From a checkpoint of a small mixture-of-experts model trained on Wikipedia: 134M parameters, 2 picks a token.
Below are experts of layer 4 (counted from 0) of a mixture-of-experts language model. Rows are named router (the router's row for the expert), gate (a neuron's input weights, with its number), up (a neuron's input weights, with its number) and show model dimensions 0-95. Each number is 128 + 24 x the weight over its row's rms, rounded and kept within 0 to 255. Numbers have three digits each.
Before each expert's rows: a language model's description of what the expert responds to; "gets" lists some tokens that make up at least twice as much of what it gets as of all text. This comes from a sample of Wikipedia text that the model never trained on. Tokens count by the router's weight.

# expert 27
Numbers in data
gets: " 0", " 1", " 4", " 2", " 3", " 6"
router:134110136139131148097143117098173135103159108130105115118103094092101135132109162104140158127107103152143150173153148078145125102165082122085109119111103133146113122144132118127163141132131082171140147116110119121091132104126171163120132092120091120132109135149070093127116179084094142126
gate0:103116103134163127126177133148120168138078167117152120143149108121153149115137151137142113131127159166114130113124080178143096102134131105183112117123156143143140100144156151107121123062116143122142122094130123163115135117126133139114105134123127123159139130110133167135151161118124141177
up0:122109120149143140108137134113127115118147137096113122108110123135124127131086099178155100126127124176091107128146128111119151107090126131168141108176107094108093125135144171148145106130139169142113166103128153124136172104122129152161115142107125152147129139151147142092149128105094117150
gate1:117132088103107135105166071121122147151097090148135122107160138145128133090116157107134106148189111140114138121152131140134109128132146124133163156157152164143139095173146129148134123107145130136130155149132151121109155150121112106168148134133123126121114155128098160101137131130098117105
up1:116138119109139148104158133117152095125141141115191137165125104179134113122132108128149188127136149116093125087142140112102130134142118186131134105122195139131151135115116135137125081121128113156139111134129123114123117126122109106160062149160127154157102152178095153137136152113120103140
gate2:166105124118095092107154149121147122138132156172124071171141087076130103138116133125164123150120117173116116121088149132128131131129117132130145122124127145131085125166123155146116119099134143127116121146126150151149081128117106110126151189098143104112123154156141109123118151093201150144
up2:116121148084127119116123094126136149125134150109127094151149099159085130133120109100109098124148116153134092149105113100139151078145140129122147118118109101104137125142165139097113137139173105108147131115102128166112083106137138164097163133090144134083142145153104149086171127098133114116

# expert 25
Line-start list markers
gets: "-", "|", "\n", " |", " -", "="
router:127126132138125131148114134106127166120155112110079161122111137136112145144114147242105138127172140104122115131152105114122118172106151130172128141088144172138118079112125120150146144176145169126152125084106133135096110119111137080120172158166133145125124143107122110143113100149175135105
gate0:122140137147088134109125096162146119141099123150102122125150126116149141155084135144121139064086148106112133162134094130150174131102121113116147139137157142138106160130152071118079120096149085128090141128160140135120088087144107136118144134168091094092165105133129137155107170070123118096
up0:125165133149113180129105125126113136100088146099119122136131135124156111095129173188113116123151121090121108109118109152120139120097163113147122137084074161132107099163154136116154137116113137134188138114168098083148151100103171150156132144119149142125135154123128119083124152118118105142
gate1:112150095109124112122090144125113098129125058083084125142091156157134113129089100123174111087151078075129074105185154071108108126140124147110157111135144130117157103095122129125141119114142072118151115126110167100131158160138136085155159097152171139114104101119156152115111095115112128138
up1:145116085109130103101141107119114069113137136150151130157148155137115151133108130148080181169102099170137115152127117059130162129127156119155118103127110121165151162157132081116150109146130114121130145113113082146132099108127160142144120129108114158118131159123149136111115136062132118092
gate2:128134105134108123109132132122118155078108138136124120129054171122127119118118131151123150131119108121132091151152116109134115129144122132163154150104107174146150165128129168111110135085109145123112136104120157098098109135099082135099157147151115131149173112121145144140137143133153136142
up2:146118130162160080108134114195128113172181138127134149137132117194128107064105149126130120138158142125117114151100126124139093153137102142100104123094130147134136090128126075112123120185185114149105114092084164096124147115113154153118126133115157123121164105084150117091156118118117158122

# expert 12
Nationality and name pieces
gets: " ", " in", " 0", " it", " he", " was"
router:105172145169085104109084163132112124158127096099134150117130108092114139120104130083083133132081150175151123140171121148135101086105113154121114102163160143141119162142155109092081119090142134121123110123133152156146135124100129167151134205123157143164149155106142105112113101144109130094
gate0:127117101149106169149131096125142149117112084172142084117109103126151091129137121162149133164144097161108119113120104082103133123136124195135120117105117110152133163133151175097116151158140106128125119124121132118106104167153111094075163127137111099135113129117159126116146110111156143076
up0:139181129118116139109114142108130154134103114146105166122119119125115102101106099127135096149161111115150165125112116161128105176145124095077145102130121128099102095135155161176087150135099111104136102149068131150105128121091085124142159098117153146142102146125124128185112095168103139121
gate1:100099157126129098105118125152122152158128153103112139112125127104116081134134147125104138132138160133124159144100115124097145147103109165098126122126124131116107137160189161152120127144131124149098117098114110055124126125135168137127132184134135136128107167107120125121138154130116143138
up1:077124137129148109176158144140128132117117133125145170120119143140141130159114125142108107121112115129196189099134114121126164164114095118177125124137185103132139098147100086167131122130155133166148158136153128102138138123131170106150112138114138104129089122169152147166118100121109160160
gate2:113122147147139146119142101175086118140124138108097133123095150134148156141139151134109096145163107143121151162141105131144148111183056122103156134147131115169118139141095167126114098135150142136166127149142105127155099099142134162129159144156146117133134102082110123138096171114099149146
up2:107153139135166114137139128132157126177137147113139074146109128110135097155143182161097140133129164114145156153101136139136113126103096114122136134092167131158134126122127138155154141141152137134143143130154159116099164146167115107126110159106102096161096131161154161137117122115094142104

# expert 17
Line breaks and headings
gets: "\n", "==", "===", " ==", " ===", "===="
router:136132102095136167155122139114157093148102099099151109166113117128162104120146105105130143073153138089151104106143157160111131153147169125136126108098116114155125160120115155145112119126144136135113099153131128105120087088129137116142115128104094124134161120129130135167109126112168114120
gate0:102069140132116112106137188138083124143086119140146097124093161117086099112094119113135118145106134175118125136155168166122115124134141131065131123145115094182108123179130114131153126101146113129124131074113149149144114123108116147140137141163126106124105127111117131135158114108080156116
up0:127111126131095130085130111170122130093109109135161123118115095087110115130201075122119123158100126128125118129116124105130150146169136128126136168091122129117148144169145164099119149142090138148116132069148100145088121112116140144123116124142138115149090120134133112142142144126075116121
gate1:124136130087117126119176137113122101130132145108132120131144149147114103093113126141123103139128102118158166149141088122142165164111116134131105178141136112133114182122124124095106133114099070080130160114119138095125139120114107144125128145126104142151122131122144122139152150122128139110
up1:072120070123125130165129115117111118117143111113117145117109084140117131128091074118064116160114180141104135124059117130146140127127129099175141122110118164162120123113100152107131130149154104076112161157116130151122092126138140172146128130114097117100137163120130122103146087118122118142
gate2:129144141127077142147107140133124121121137171152134115162145130179102146136088118137115116152138145155128123153092115111103075137127105118123154132109106156136127157116110128155126113135146132130109113149150111099099132146095155131137090151134134199105116117129113120137118129105165068102
up2:154139134139116137149114142121118100116131155141123116116144104112072098134124181131126087128119110119113089156110149146151123146124113158125166133167162166117079087102135150129123171101145105129144143132138112139145134148146122109184092131094108130121141122146126160181160079072140107192

# expert 2
Commas and clause punctuation
gets: ",", ":", ";", "s,", "),", "e,"
router:134139135159132115124104163137123113157137122106143146162146110145134132094105116151084154098143108153146150137146119165109132118084135132126129110143132185100135077109148126127074168152065086095096128166117139141157127132129166162080147113128153136155143135128141114104100200140135118139
gate0:127146137122119083123116120145096143159073162101097120128071132158127127140121114136108151096118151153115144163143151140132082173127133105126122127099091153112115128114113134123138147115145161137100106113088132141133141162145138137139117146149087141136104104111140124138161126089124154166
up0:156167107104092133142134157144143127160134144097089110147153130141124137119134164096115133112137117109164125138139101158092110121153166119107108161104127173161194131161106146135127185120135109129109138117123153160157115145099133159113157146122132138140134159122150162149147130145107132144
gate1:153115088150081140086156128113082145151127162138132111137118119128080091089160135113120080136137151146103144109149115136122121149179076132133133146134143108141105105105127114135124148123118153141087086167141139103122149083118118107132189103152141123116104134131142144135113102138134100122
up1:118106180074129150172165138186170119127146112108127095158112131099172188125110145121112128082112094112103119134118149126105080129131098175093125082128113123121152129150149132116172118137144135152135098109140120071137117137122112159144127121180132130172117135113102138132153158160131121151
gate2:158133107116157126118099133134209140137140103136151131122121109102109131112134137153129124097129132164098122141108120158105136146104088131100132109147110104127091107113110105096152102162088142115096129110135114145116107134095115096143131112134110116157100125131132095107107155089152124127
up2:133121142107118115107142177115084074096139141133151121141124104126111104109092162161171114124159126153113119116122141093142103127135136111100102099175115170123130131124097132140127105134121131152126122124095147080114120167134117123142148161104101139142145117140106111170109089122180140124

# expert 7
Table cell separators
gets: " |", " ", ";", " /", " –", ":"
router:132137134150131136177110144144146135139064118195115141136126113138118116152129123075102113120078145088169090077142109156129127108125073131167136115093132131130138110129162109168086167137122153140104123173127101164113108125118136108138139114152151138151157150122120125117106132147089118124
gate0:120105094116134144155176105129128082129126038132088086159118151106121139217118110103133154146138191210143081093171101116141131119082095153183135085110108158124142190109148137133110106160143102127125142151102105133167165099164151120135142142081119123127101133113133128105108135100123141101
up0:085177145075130103160120147141138142116130126095092102144139165125115122090160116095104121165134121102139131141113161133100158142076121153124148084136095148181101117155086117152099132140118104136146122106131077181117092143122069126138106140129162100135169136144098133136112112122150144113
gate1:122150156118129106148146114123132143126113090098159110115158146138104149146083107148090111117103126110182152129133126119126127141114082144134144081137112078135172160152111099110143153141152147109122116104141075140154091138132139158130140103086112098135138087153142122139121144119077141094
up1:099119086123156137101138102105152119141105091110149107123132117126115143135147144112115069145139101153171155136142115112144162120165125145144152088120111135125188094145130112122097111125112112161102125126165122109112085183126134120106131114117109069099115106129128110112150110081093130131
gate2:116149135102121090175116151129151137121130107129097132089124121125148136148099135128152144152119121117183126109173119141112146121096122126140144097137096122166145132151093068124189138095126097117135112131086135138129138140095159120150132103144129107099106099127158110121158169133142141094
up2:130129123136159118119149156113107127101110112117110111117157107143133158112139155085124122109097105090103141082169131116136093148125115119120132143092109111070122123120136116146103121122135114119143132092159137147177130109146151138147122113110102126095139136108130147095136134088132102127

# expert 15
Sentence and clause ends
gets: ".", " that", "s.", " and", " which", " but"
router:131117122125129113176114151119118116137125129143109145132094102102141095144131117122131159130088146167076095114155112074075124133105099112129124094129141096128175122130095115141079104152111118110094111136153121124151124118153094053120135085121156084104173106111162142161122122104143124132
gate0:132098131164160099150153140098124176160081149130147084135162098164115138148140145120111097131132133119117150140169145108130147170143125083132112141174099144131129141139122167094143118161143134157153121133100138101133098134183134111152143148164123124135133133142108132102124132166140150121
up0:112121151109131133097144162079107126144095113145147105115137178135138097117133105169132095099141120109149121136165122148164148141115134132099153182132124166139096166112107136093135123156137162164173125142125093128142140183132135102156121117136137151129144149129095107133133191200139116133
gate1:123164108137142079109146095130147160150126116104151146124099157127150139125129093165126088104151153154108168136146074099130157128099107095109152133103117140097146131122127137150085114155094099151104159116146136131135115131108126161173112098104166123128106101163116112126157124114173155159
up1:078109119121159136144148109126092093132106090128137133181150142116132099099166157137116129142151135108113160120130099109133140122124136140078129194153133132132110156137118149150169139143164096146188103113127159142133134142131134108098107128132115184134158090101105151146158110133111148094
gate2:146112089097102143157110179099146133151072110099090078093093156105136159144163168159113111148133119113097144133086127109102145106149134101169145130107115087171120143110148109142169109169100143109105141136164101126099141142177116111168100093080129159100121106112116146121122137132167147136
up2:138099109140136145099158129122129145130100128145113133114134084119107148110148171105131103160104141153116089093143123146146123104150117123117131142115135096144116096093139093141124132112155171095173157147089064115108113101116160114071137139130113146095142092181132142124159112150134124169

# expert 10
Coordinating conjunctions
gets: " and", " to", " for", " as", " –", " with"
router:128138139134139130112105143127147132125084104094180121132118128090111116131110145136101107135157117084137121124114147127169122144078157131118134187115131076130132153133103089147155141139161128126114120145144130124116168126124115133123156124070119112155138157121114147132123081179109122136
gate0:109139160110172117091094116123140115126094119125139123142079098150135171096094114104041094150142092138142137118154148121105138140163132088099115153102148112090093124126143098144118128120119117101107116110177105131146167099123096126154135088121134124138115131133158099138116117119133124119
up0:116130124130112124102153139105106092101139170150136089108121145109130146132112134082140124124189127127106133133135129105112105089121097093114136165113136126147140106115124116126092153146096138124201105093198087172160111085109133133097129128154112131149138103168127090161162128085102144088
gate1:148154112158164175134112128125148150107160111126128135139124167101141152107159085145120139134085145062131110136128122128133102152165139146132154149154131089140150148127141112098104118097150120084114114090123118130129096115095133124115127123131119089098135176149139138126169145114179168096
up1:070134170109095135145162089125159133174109113137138123110140099133136097114146097166168190122126127119177152144098115119101149153142111101155135150117122152137139146102118110141143132123099124109131166139131124121135105089164107140142143170073152135147130155144121159108125101139124124154
gate2:125138140155121146148132099141156125096155027169207126142148132158104134082189141128131131154134081101130121140116102107130174118100131148130109113114128183099116130124103132110140128126121150159142152105114099139135091127132087112130137086136144105179128159096170098147113116095096111091
up2:132126173158104140144167100134097150107128134146139104199130147125108103121112133085096143121131114088137128108117140121145145110126106153119148134152127136131136134085099162119103138112119121142132138140153112107127147145121084167168142117137150169137149122122168130123126123153124162128

# expert 28
Prepositions and time connectives
gets: " in", " by", " at", " from", " with", " to"
router:131107111103135119161112106096125143105161166153141095149090128179113131114102140108095101152141162139081087125149155103150117125164155140150100128161147073103117095145102122151146114147098153142126115117066149113089099134134115134093108120171122108097150153144114114162143122133139141172
gate0:127139137104134112171138150137134162136146129147091137149104115120144154165112109156129125131129114162140089085160112131153142123087128131137176077113063127139175085084132132105172178135097093160102114086104121138123097128131142148137125109133145115132135156123097110127125131136117142121
up0:127124085137120129112133155147133128124064142134103108160145104098149161103139129107170146104151101119127124163086133157125107118138130144137083121137144149133101125156128143163133158125114098081129118117149122137152142117111140134105120138175151136112142120109115098103119114081141145163
gate1:150150127119116123091139125065153103115140158080112142102109140141135111115139101239099104168119142119122143161133176171152121131107118159139117137151109136142134120128174108107139120137107156119118118149103124099129138130153157134131173084149124105150154111167145146110102113098148111172
up1:119124129099163115171161124166110105134140142118126117143145110114121162104079106148151122131095107118141103192108204147107135113073081157060139144101099180126154126126101108122156112153097143151138169088097173141128114135092114106117143138142123113118125109127144161095140129097135149149
gate2:150115140086119117102173159104131132155131104119118115093102133114164174119130154114140091120119138142104145133122132163076131149132130133150122142149149149121099123070147132164116113114138133136094115119120138088143075134127149155126131115138165143151111082105141144107118136179129117088
up2:123121134076161122169096129156128128108143136161161124144139113124134133165112154139144123106099133165098114156130106133123148156108118155149180178086067128133110130139135148136137139128144149132114105168133121121093151133142142134174138137140127134099163117125097119150131134105160155068

# expert 9
Function words, table bars
gets: " the", " his", ".", "'s", " he", ","
router:106166155167078106114078167120118097156112096116112143122137115113115140134091143093113127128103137142153099140146116143147100095104092158138115127141146133149128151145182102104085109081108142114127147135125156150139133110108127146150130149131140142154132157114148107128102101155118131106
gate0:213145084118114088135153140109084122116102116145135150159102095152100141136111128104107131157118127146136104117087114122101162134141133114155111134114157146109108157136127106123148172171094138132119122129162121126165100136202124161112152140159108149122176141071186119119166134097078140144
up0:109125127113122089126092137165103140215114102135156144116114137165110082106161117117139110141145082144115144115124180156097159102093161125120159145147148150124115152097106140122100130142136127121134158097176142128160121163111131120139125133080137151104096124156104097130119077114149137121
gate1:103127124159129137162137163102142160086077107142175110146114107122152098111130161136144080135108137141067110119137122147125090093117083138153137144132162135149132139146128108144159120126124088128146113111150128096166129123123105143103124099178104168093123127145123104124148125136152118112
up1:118109142137151148140124151157115148109159133133116119122139164117065137142091187137144152132125114113126118151119080103089154152085147121124102135116129112118132168137105141097102118127141081099137143156145145147086130129140114118154152139108097114134141134157149132167034140127113160131
gate2:158121109107102091134156126104132130139115135143119099090106117143086129097136118116122156132104108093172130103112171119079152144138119141126150160163113134144148145120156134140113106137146119102120149125172117126141124123104090130168123135137148121108153150150072156137173116160170127145
up2:129157106140102143110139135095107114101101103146125138168133100139105104136110129104153182126149118146079129101109136153124114154127131154124140131124082117147121134089127104128118113132126115096110143152111131149079122101139141137128129110124137128104107138179187117103100113173126152155

# expert 18
Copula after subject
gets: " was", " is", " a", ")", " were", " are"
router:133119130132144132149107140154133116096110124117145150116143141114130144149187130139139127104129132130131140148158130120159130169167128126093122109119136175118148192093175137130071147114099129138106129134144111124107103114141167171142079156090147180118119179145121127118162147098126095109
gate0:106105144129148130136138092137132120099133164146127137152140129119112137133155157130130141135125090092149128141124140124114132116106143170125196136125180112160143130166135153090095125116126149155167105140112066108138143095076118141199103129124161122116151128061138146133183090124092112100
up0:165110063112116064136118091153157115151113108089100111106101102143097137123093165145161080122092184121112141164134189151154130125120151173142085100113114067147156117132133126122115123131112146105112089088082100122128138141166139130152099149127175130092129118111174130103129133078126162136
gate1:128096137076117123167096088127124118125136105083136136133143127116152103148119153110131152144082142094115108117098132116137139199159144150144174093116137176101155136138140164130144162150125113117114115077085117089140081150149155112151114126142155118125133137123097148126116153099121140154
up1:142144103144106088115112137148099118119102185080157124170150120132159142136158173116185143097143097116171136140145146110125124140095131124129096119122089142136117085158138104156145123183155114168185091135138171122138136114130160124096113149136122153079103099147107140119152113129158128134
gate2:106129056082129170124168081152143135114148094112102134143130105140093131157113135084142159103126092134124124107122123103151162122116168138104154113133136102139115127155126116155114120108156137140116145116091078107109131159151143106104117123099101137129149117147199093087154188078127132089
up2:152109132088106126127123134124107175150128180136151163112120114112165120163080150118145125142135112173136119123118080136150127121187115094111119145125094115141130126094112102143156141118124171125156121122147112123127172125129131152127105174146119122109157092142123122120112198107126141095

# expert 11
Definite article and of
gets: " the", " of", " The", "The", " a", " de"
router:135160110144159139126117137134165132103092122120145161135171121131115136165111128115080146120134145157138118166149107116139127114172153115094124124096128094142120121112114149131108091195135157112097118124092137131125156112101141154145132093122138144133124069120147113084137133137124147085
gate0:103108127104093109080133091142122153111125146124099155092167147155097120129132147063123091112144132103092143095115095103107115119122112103134074077156122123147159106171104116172134178110181127106139097104120115098151118124140140097122141088158168108120096089136109137114128132127136121141
up0:102164112148162140153142094089078145122099139131152120100114140038162133127144136154146079115144083155094094098152136152183122105133136119145102120151146122155127123120078115161082144127151148110099149137120170095162116132154114125106156126148168125163119104150098122114169111113125112111
gate1:146136128144108085130144123111120097104107119167120117123109124075117098114147121175108155158155108151156150061100101135106115162144147111133088106139143066140115168097128170128122107061105103146129168111138146141169124116133123090128114143133106105093173126121171086152102143111115155110
up1:103114125158137130116116110106122137084104105112134181109132138101144148154117095112103125170174092097124108143128136138136115138090134129122120127108130157142138125098117128153101139137112090118101154115140109143150159158133129116183116094142124185110120157116101134179138072142130157149
gate2:133132144137136117152077133143112147104148095167068136123131131130108144133126136130144146111140124113134129120116140150133148109118145110120105109104096125151155120141150182116133073145112094122125092142161145138120137128112133119075145110108083105102116115126143123180174114116139144064
up2:122143105126136128128152100063139150144115155199113099084165115116132126095139152135136122148166106155145132114124145133121148133099143124149098129107125131106126122163120094135156088121102124122108123134067142135119147112054123150106131155150115082070135138138121146162112099121092096127

# expert 16
Verbs after subjects
gets: " to", " had", " also", " was", " not", " has"
router:132079113068120133126135137125097110124098156134124118109140156109139138140180146122165113121151110166094157136123147111115123123158104126148136100117122144088142076107112113119178202096118130151129085116145112120143146113095098122137153118152137124127102162115079135122162148137144136172
gate0:114115133127129193125151147142130157144158141172113141091145149112143114109139122157147151124133078090101151119118087140165118091170134143118127096138148172149131134115123157103086113160142146150135133140123157114115151087123162130086136129120120065145140195135059099095139168122134106109
up0:118153132166159102126114116140111141108145108094173105106090068157134119139118098152086114114142144130165111095120144127113112211152126110115121109097142103113126129151080107119116165125129161100122152094155112186135157161112148148131154123101107154110121165176140115108117149159097144137
gate1:160136115131144156152107137130146135192132114120108129125139087123152150123148142141137115148151158121089144120137140101131100149125113084108128100156122130161118151141143113099128159153166109138099144109136127140161153138115130144137131140171100138152104124083132113148117172130110081157
up1:120138139134150104148135125129116075150143160159140145111126120120176129079139098110141149139135134130137123144113110140116146162110170135110165119070132125075145159146128131156130155141141132110080161145158142120118145153160163093123144146168094120095112143144146126147124165122135138108
gate2:140121141121140155133089150090138130128146144114136125129111112155196133114153132157089129096173172126158147135133107157088132118134109104136136138074100094103100066130097125120119126124111112157137143093128153100091071103154097150150129143134119106165089096135118120127118161115157125164
up2:136118094149125121119116102122112129115204102160151139084131145143078133133141128160102147130137152152119130190148116164147137130142074143135116093128138139152148121125188093144152140139135151137119099121102154092116147186103104154126113120151119121123141127148143140107138089142151115127

# expert 14
Table cells and headers
gets: " |", " and", " ", " 3", " 5", " medal"
router:097181153165084106112080153132114107157141096099133173116155106098094148167105128078090132142086153145152136142146127153142099088118142155126116120164146118144127158138184098100067107118119157100119136135142147149141131113105151120151118173149148139159114171103144092116113102163124145106
gate0:092162122116063115123129129149146128153128092180141117134097128123134156085104148100076139120150099103104093129114112129112090153168106107144175174153193124146123131111148131118148110099153115102136121097123140097123129126157132112118130140106113122145133129176124138168113104092144144138
up0:136186153112114122136138150122100114110115132062122113111121105100147096147148155091139147129124164124137101133160107137140135109148100114115120098130121109095109106090126177140144125157153147096121121112163108131122133105096131122147141142125101140148156123111110099132122122109179109127
gate1:092148097109132142143161137136134165156109094128145134130097140096150137081162061125125096105132123117186154109114093129106161126114094187112091162108156160126113095132102113122111132166120121121137136148127089124109145164122115135098142134118114114131134108139141123103150151154125143139
up1:128155064126114118120156133140100089162122149120113163121143103082116146149199135125110087101114151097101087110134117152135133092149068121151117143093119168113129147126127096128100175129123115155101135154132098127129121118152076128120139132123111132150125085112147091148113101098095093113
gate2:170116128137121148140157130119115189147133127116158126154070127144161151131121119069130116110147107103122129148129114107136128133160145116201145102138111136122126102139141131124148061076160169131142121154143120135131176120141118112106150159128113122163106120156124174142107118164123110095
up2:142146126114152126131150131076140124113110072125117108128116144151086154094137171114098152101123092112137155135116115155112143129144130107167121096140134118114142183123133100147143126116080109147102129159151115123173168136113113128064152171162122127126124108152176145108103124134166167136

# expert 21
Capital word starts
gets: " ", " A", " K", " D", " B", " S"
router:126134128147129124121128134128131086097094105112118101142142141124102113129102143112119110124098133103157158146104109115150123160133115134152166102104158133126111132113103134118122134182207102125097135155144123155117116116137096064155100131078113184131159118126125117102114112124128140096
gate0:161139121091128156119135156144137168147107114138111077147164048132161139118142131119109134109137194139143125109112183097115119109149109075116107123093142106140157120086114109143128152101127098155143124106193151128151145121118144119131110133126131166157108128136108132111077136122122096137
up0:154096126152123139162113137162116125147145126145077118092115114151138170116124175139160131136116126162167116143110097140132142097178101080078156120132135121117147132104122116129128113140124092132120115134122103124119148114138159120125115095147133158149104129101147125126094132094099120124
gate1:183111121137126102112131134144106083119114136139134130127078130124130129112128107175128066131115141171125144108127115143106118095092143157181112136090122114157124122123087168143147111102196128090122114136114150128118121157109147076159123163155153165082097126143123119150170117128119110118
up1:142142138110143109153106108105125101172118109110119154128128168116105113139116103181135122119094111123146141108123091135118073150142101103089104110152135101180090096130173133114151122116145065089137137193150117130144147089180183133110128136138114141133134112112088138092093157143128119149
gate2:129147066135129127183138148089106120142127096165142122172169146135121123131098109134156129098119130154112159082099140173112104158088157109125152141125152101124133116147119122129088119182151099119188173090121137139120097118149112152137163117132100139140120115129165143112093144144172118156
up2:151109175142144137164105105176119061115120105112091143119076158122127144144159151139104125129137163121119121132149127161128142144132121125145144090091111149112132108142131134147106107117168140127125159149142104121083135120116150145109105129122158160075167165115118125114133128126135197121

# expert 23
Possessives and personal pronouns
gets: " his", "'s", " he", " her", " He", " their"
router:133136126114134121156124131108129161125099150108089133104116113089140133119126127114186061106152135109175141140136122135070112150123131129090111097137132118081103132105099133172176158087184117124155175160172130106155153136166111112123142150149143114153131097147121132138117125100110155136
gate0:148138136089143152145163116109083104166112155080134175107123131110175165104143109161145125117117136141141096131148120129117089157164135124131208125099149156114123114066148128107136099103136142151136173151149122096136150136117149125158132109118131150114160096143133149119115178135083085138
up0:143091143149145121165104133138124124172132147098104159187123157097118153137113106116152142141119159124130134156133129136133131150165118081132157142140154116101138114127120144120115093108132127143179156158119152116146135121124155155119120128097084165121113108099161125113134109123124132147
gate1:113144113135109153162119134153114129152130127106084161191157143146119185129137137110141166133107112156133145116106149137087120109182183137153088154115122108115116119144148105133100154133122140149068114166157134105112139142172138139111138133170112120136148111119139090143103127133161100177
up1:120133126106103157144149102133165131141162197180113122131164121111114117118121117135100119143130138155132099147134076077133133099114157123130127131099128125114154135122152059117106149129147127135111162144129145139150131137180107131106119140114126122176167125089108135126086153132126137169
gate2:070141121166100114106104108111118104118127160136088133133159123161104139077087132105157127123144121123148124164152160085125153158120099129109082116114127141135195161130140126096130131134154148127142099103140096111121099126148149107100134136158130160122189145089131091138140111115128147147
up2:150112118138129109144118119148131108127138129087085127120117114122139103105176104134119100102115092120143121123132134133151107097131119125145143065114138138100169144119123114162118165069127188075105141123174152135118087170089135084121138126119120127113130094096120060194116139114143135122

# expert 6
On and short onsets
gets: " on", " m", " out", " p", " b", "c"
router:130122099173138125132146075126154131133119153110098122108146142119128132119131152104139175141128088120084130129157167151130146173125150114147114168102133192135096093110104131161126118144176111132116150105134104144154124114104060164128143099150129138131116092124142122166083103130081059150
gate0:138114139129138133142134132119135093131135140141129100102116117164132146096110140162126140119144092122143145181094153101121136115139135164083123161091141116133146128099093175124142136142130124147128116149128140127113162136122123156079107135153146127139115087103100152140160104125097102127
up0:098110070110116138133147141143115119150149119151140128137130106139121146141157113138115150135067090154145142097137126109129095134143162081088150092142139125160127153146169133144139137120130146111097103166163140095103083124160109114121088160100095068162142095137184092134142093131133101144
gate1:111125088144120133115098161116125118129138150184147091150138081188125099121161090123119087119145106094133118101133153148110088135087125073131092074152134128153125176131144144134147110170137123125079173159147145121135110137133134145167142122169138130178100119123098137108124114165089146130
up1:148135108168127113137138142148116134133141150156183135143100087146136125097152131140161128118134109101144107126104091112126093107134103163113104156109064116122127114132164103118139150107142159132061134113105157128140147145103128138163148096133152126136092157142141157161124133106144147140
gate2:101095111151164128129136128140127143121119127148143134138106146125145121146128142137159094146127149097121135123125134115114139092114123138112078124137108098135149135123134148119124105104137146111107149105119077144187143115135166183137079130143121107112128155127091113172157114152149109164
up2:145133120135130150162114181127142113132120113129161119106169116129148125150143126129132138128127097094122112096112101116100156134141157117123133156121148098154142123151113107137110112135156109132154120105094136144159152153137114166146119147153134120120126088145132105153088128163116110102

# expert 20
Month names in dates
gets: "\"", "=", " January", " April", " October", " May"
router:115128138129122126121122126115130117109143154141143096140136136154138168132142137098117162141170125138138115138057089108133110123137111134041098165124124173129130158152192136112101132129106138089136123096134128090125126165141154129134135176103133141158155121139132123152128117207144109089
gate0:105110117098137129100118103098167206122110124182170130134086129147169173131126138128123162125139124162103119113172120138096110100103100103113127110124129133161154137139090101105113170108138134144138123073097176151127132134120111106143117110109128080124135133092153160102097114163136101137
up0:155154084124148137130126125175101148114124157092099131132135147152127063131142132107110106106183106105107126147120134118145147136180134128156152119152122126132135149158109117135137136103124146124126119155148098137124158104129170181117105124154132103147153149132120143157115106164117147132
gate1:140131127144194126154156110121140108135113117107139117163119127129113130124138107146146119119099143123139125197136099147118118178141121090159128126106132137145151144091177128112117108082114133133137153136099156077124125103154100160124138170097120088149141130148110127135165154092132148105
up1:173167180142102134125101097103144145133163108161160127136138150116127151083108178126128127118199129166177122094158136144125154101139119128119100099143075149148139092106156134145137135160093110155122110102130116180112135135122111099128076152131144078103167122131148093125121119140126144123
gate2:157115113125152107173095119115153185085151111139126143179143162118171092105143115132116122070105118126118136112142129100106134082125110129141137133103140115114182130117165117136114168134148119096175086190105133106161140110134129089103130117160147132141142120127138127111115180153081131118
up2:117165106130140121079110142147172106172112126146125162179148122085119135139121090141146150135157137146106132137131117106126155111133145099108157102123151122094109103138145093159127149092131079109115090116127147120197107130147137087172109153099132135140123098081133129110154149126131102144